Weights of a small mixture-of-experts language model, trained from scratch on English Wikipedia.
Size: 9 layers, width 256, vocabulary 32000, 49.1M parameters.
Experts: 224 squared ReLU neurons an expert, 2 picks a token, a sigmoid router, a shared expert of 256 neurons.
Training: a variant of SOAP for the experts, 802M tokens.
Below are experts of layer 2 (counted from 0) of a mixture-of-experts language model. Rows are named router (the router's row for the expert) and show model dimensions 192-255. Each number is 128 + 32 x the weight over its row's rms, rounded and kept within 0 to 255. Numbers have three digits each.
After each expert's rows: "gets" lists some tokens that make up at least twice as much of what it gets as of all text; "comes after" lists some tokens at least twice as common just before its tokens as in all text. This comes from a sample of Wikipedia text that the model never trained on. Tokens count by the router's weight.

# expert 27
router:101106120087132162149108150128098123062102111114133088084117122058137103161072110114139146177089108151120128153130111142157150048103142082092056047183170141123148126166183145156120130156079201
gets: ")", " team", " season", " area", " club", " service"
comes after: " the", " a", " The", " this", " first", "The"

# expert 30
router:101106116112161199142135151074149122132092132125104161156130115143226082154105086103072146108117111155101088143109097128154155141161121093157143066128150114139151140067137168100149093177123214
gets: "==", "\n", " he", " it", " He", " It"
comes after: "\n", "==", ".", "===", " ==", " ==="

# expert 18
router:111140143080109152166138109101127092141182082076130126142124100087126122180099096079098122193120097168111091121155083170131129150151097098089125125206176082100177158036147142163103146099143131
gets: " not", " de", " c", " al", " un", "ul"
comes after: " ", " a", " c", " did", " does", " de"

# expert 20
router:062189142056125170077096077142135121113105090104078112102082127074126097160113122125097065112087092110109121161115111179181176105130110101107138099185153140143131136177144153156145081182128155
gets: " |", ";", ":", "):", "\";", "7."
comes after: " ", ")", "\"", " 1", " MF", " 2"

# expert 0
router:081131150152087136103121127149137127165113087064107117137114063065157132161146094149102112092081156118086175146059139155150134146110083092070103148100216105112131112145157157124092079081130159
gets: "-", "–", " -", "/", "2.", "1."
comes after: "\n", " al", " co", " non", "    ", " Al"

# expert 26
router:119154164085091140134093131120120085194128097104132090090122121096149067158144102102020125183040089136109119137142096126118188159114128143140134120149110140131145086138173128088125117128142147
gets: " as", " that", "ing", "ed", " made", " called"
comes after: " to", " and", " he", " who", " also", " which"

# expert 1
router:098132142009123187129093104042110070117149145136154093070175117157152088170111117119120101170162105143120107160132090144148155111176075093092156063164169124134117100124177118116157107161150200
gets: " |", ";", "---|---|---|---|", " 0;", " 2;", " 1;"
comes after: " ", " 0", " —", ")", " 1", " 2"

# expert 36
router:112128091085121134168093100115121111130122111120130075165140097124123088168125060051125132187108131115100089133097081143110121128115045096093096051103174154108135122112123121111144142140129162
gets: " a", " an", " first", " =", "\n", " the"
comes after: " =", " as", " is", " the", " in", " with"

# expert 11
router:049146128104135154079080119157099099119117123137179159132107095072182136170111074129096084163105085149110126127115126133121219101096115120104106102130085124173114139079162199101139147173046160
gets: " ", " 1", " 2", " 0", " 3", " 4"
comes after: " |", "|", ";", ":", " on", " /"

# expert 31
router:145095074092129166097133122037140045142155147112157153074133128128177133160081151089029125181086094151094112152165124143104172155168119103164171137126143120172156133103133158106117119134114187
gets: "|", " released", "|---|---|", " died", " began", " won"
comes after: "\n", " was", " he", " He", " were", " also"

# expert 42
router:132110156085134173109108101083142118133109136125115123128150153056165099164116181070049113160119109158077112136095048139157166088170119127170143079139144069184166162139140130120131129132096188
gets: " A", " I", " U", "A", " No", " E"
comes after: " (", " \"", " |", "-", ":", ","

# expert 28
router:094103121106147127146105097075113072110183120121118124103096075145168177176129113088115110133137074130144098146098100147126188170141111093146172126124091164168105106116143135128115077149157160
gets: " was", " is", " were", " are", " be", " been"
comes after: " was", " is", " were", " are", " be", " It"

# expert 33
router:110140121063155120088109108101134118152127077139161088102111133148131106134147174118090110153059121169089069169114111127152151066141140110142174113171134086139164129142143131117132074095077150
gets: " W", " after", " S", " B", " K", " L"
comes after: " (", ".", "-", ";", ":", " \""

# expert 44
router:079174133032111169080119156091148076156154082095124150142176108109113094134085104087129124114157063223177123166132123132109173156134078120164153119148167133132159094163115145132168063117096173
gets: " and", " which", " or", " also", " who", " had"
comes after: ",", " well", " there", " He", "See", "),"

# expert 5
router:110140178077133117165141140087098061151114120077101135152154182095091090153116127072106093158122072148103125118101128154117141033162144136112123094122165066158136090203180153142113085122079116
gets: " by", " with", " –", " —", " -", " while"
comes after: "ed", " |", ";", " due", " along", "\""

# expert 2
router:095140142102160147156101076120117129154098101135151118149161172154119072132132075144106140181081099123105138151137084188109185117184092118140137120130132133083185105171161185073101103166113151
gets: " the", " The", " his", "The", " its", " their"
comes after: " of", " in", ".", " to", " for", "'"